Below are experts of layer 7 (counted from 0) of a mixture-of-experts language model. Rows are named router (the router's row for the expert) and show model dimensions 0-95. Each number is 128 + 32 x the weight over its row's rms, rounded and kept within 0 to 255. Numbers have three digits each.
After each expert's rows: "comes after" lists some tokens at least twice as common just before its tokens as in all text; "comes before" lists some tokens at least twice as common just after its tokens as in all text. This comes from a sample of Wikipedia text that the model never trained on. Tokens count by the router's weight.

# expert 69
router:119122111081130132140095138103191085124115148113049121170090169101101106124126138103141128146111117090084103139086089118158093078119071194130115136122135149187144095180115136104123102126178185104141124090067094187173134178164136164139119142118183115175137093083116096104068140133064125130
comes after: " the", " a", " The", " his", "'s", "The"
comes before: " of", ",", " in", ".", " and", " was"

# expert 82
router:145156105141106141116073132073174129115078125098109123149141156128172110094131107173106086101135108120126138053075132076147150054161103192163146128125078108179145102165105171081120157108125168066140126128084109139186080152149149069100135114128150100129107157160110143099134141141151157038
comes after: " was", " to", " he", " were", " is", " also"
comes before: " to", " in", " by", " the", " a", " on"

# expert 25
router:145142134136074171100142140099120160088082145120096081138161140114154067171117067132064125108138107040112095151065108156121145135118110193097104149139117135193155150152136195097201140099183160113139089104101099151161116095113108122100112103133170090155109114139148127055112114092135146136
comes after: " |", "|", ",", " in", ":", ";"
comes before: "201", "200", "202", "199", "1", "2"

# expert 8
router:116135108080117114069104066095227109128075141113134112121180191150109153140127127126097135114148079127158153112156070107117102107186077151131138173162099171186151131132060191119150068120145145096126127133111136125144087087133126117100070156168161110135129160082137122099124144083102165094
comes after: " |\n", "0", "\n", ")", "1", "2"
comes before: " ", " —", " Total", " L", " A", " USA"

# expert 29
router:132144126085092108072116133140160118100099155130117074133156136126099146113119071116080172152128125140153150124151102077091064097166063141155149176141153206130200125130080144102162115061140145089109147071097139130163135094163139148146134068168192112190103131128113117074123148091132162119
comes after: "\n", ")\n", "0", ")", "1", "2"
comes before: " ", " —", " +", " −", " %", " \""

# expert 52
router:091155106116100147101160090073102119135112155176088083124147128075185100116138124146124186133147089070096156101132093103139082105139111156186130111186109130129119183189124177127153107115179126137090163067091120188191095152140083114093127085142113130154111112108108170120078144067097148104
comes after: " ", " (", "°", "′", "_{", " $"
comes before: " |", ".", "–", ",", "th", ";"

# expert 2
router:104126108054082134062149083125167098054119146119110147132131147086195114089084105161097168122126112116151169159127076100126145145136126141164077139123123158194119136129122181116131106123140178091077168073144117135130135070159132066100118121126181152100135144145114133081147161120128213084
comes after: " in", " of", " at", " by", " to", " University"
comes before: " the", " ", " United", " New", " South", " North"

# expert 71
router:132102058131092140094119097094121146112132142160136150123124166083174096101125095109159151109144099136079142135113118071159063140150126133162114142182038132142145164151133196142166087120173143086103151096099133171209121113126136105067136044116141145117141117116119118097056139071148133109
comes after: " ", "201", "200", "–", "202", "199"
comes before: " |", "–", ",", ")\n", ")", "."

# expert 10
router:185142086113109164106119101136179093113103157141150152138134167062137089130103076128124152094166102128101162076065092070146104126135112130152141134153073120169125115165077170145126143095139158085143124099081061200162145096137142128066139062152123148103109128124109106094064151082170152110
comes after: "201", "200", "202", "199", "198", "197"
comes before: ",", "–", " |", ")\n", " the", ")"

# expert 21
router:105119115059113203154055121138144110132088116132121087126134178109137166154143121185117129095129153140082165083087098079152125094159091129120134165195103181144105135158087185077185112131124103091129177107121131176154119132156131095127084081119123154120123073080091081120159150081130158101
comes after: ".", ",", ".\n\n", "==", "-", "\n\n"
comes before: " the", " a", ":", "%", " his", " to"

# expert 40
router:158093091108118154115085086129168185108106121146145063115158181127095115094137097125106163117119089115096140103097138115095104129176115138097092135151095148173120113135047174143134159117133153124188145074104129174173147105182065104159118110136142125171182128042093143137112198096093132095
comes after: ",", ".", " that", " and", " where", " but"
comes before: " was", " is", " he", " the", " had", " it"

# expert 12
router:112145142127064166137160166131133147088088132145101084132124123090171083114124052171048137151120124081113122119086088157111144124105129208108129145139139122180190124176121204114175123094161168124145102101073080162147102094109101137098120136113166085124146128122146116047099127087152135123
comes after: " |", "|", ";", ":", " in", " /"
comes before: "1", "0", "201", "200", "2", "3"

# expert 22
router:152094102088123117125146116112130116132137103172078098121131129105182090151102127053137145093121066114129121112097075118112102112103124169137123167132068169192116184181118153083152120155184165114177115138064118181155143135176133062114099129137175150145105116059106072103082149130084137114
comes after: " ", " the", " United", " in", " New", " of"
comes before: ",", ".", " of", ".\n\n", "8", " and"

# expert 43
router:065078122018124147137085134113169104088098144162104114168122153116137151094139145138067145158107112114106169105090099150103086110174118171139113160160125129147141114131106185128183153103146133083174148073088033160136124160118098096118124137142186150136134120122118151063095124099087142110
comes after: " |", " which", " It", " it", " that", " he"
comes before: " |", " |\n", " a", " of", " been", ";"

# expert 79
router:156102088088135134132088122074160115142047122110086098194116110128127068137109095177106112143077125087071155076109103088178121110160097182125110129163109111174189165150102129074146119142144135103121164132110135163166132127117133183065115163135169085162094092136138080058135131122119128158
comes after: " the", " to", " a", " and", " f", " his"
comes before: "ing", "ed", " of", "s", "ions", "ers"

# expert 89
router:177083096074114126116108129124193156123122166130078123167131133079161089141118104080116121074143116149122115106096099097149128168168116173166121158160091134181136190145104133117146063037188153143149080143074110138131146110149136085132116144110118108171088151090073106077120182134087149131
comes after: " the", " United", " New", ",", " in", " of"
comes before: ",", "\n", " States", "'s", " and", "ian"

# expert 20
router:155136094082100121052074142122177146082073175094163085138186168135099140133110080122093136097123087112127162143133119089099100070128085137138121151139127187187173122152100156089163125074114145080121128060109135149167133088150147139138129101172157087170116133147142099071105135143122190104
comes after: "\n", " |\n", ")\n", ")", ".\n", "1"
comes before: " ", " \"", " —", " N", " A", " T"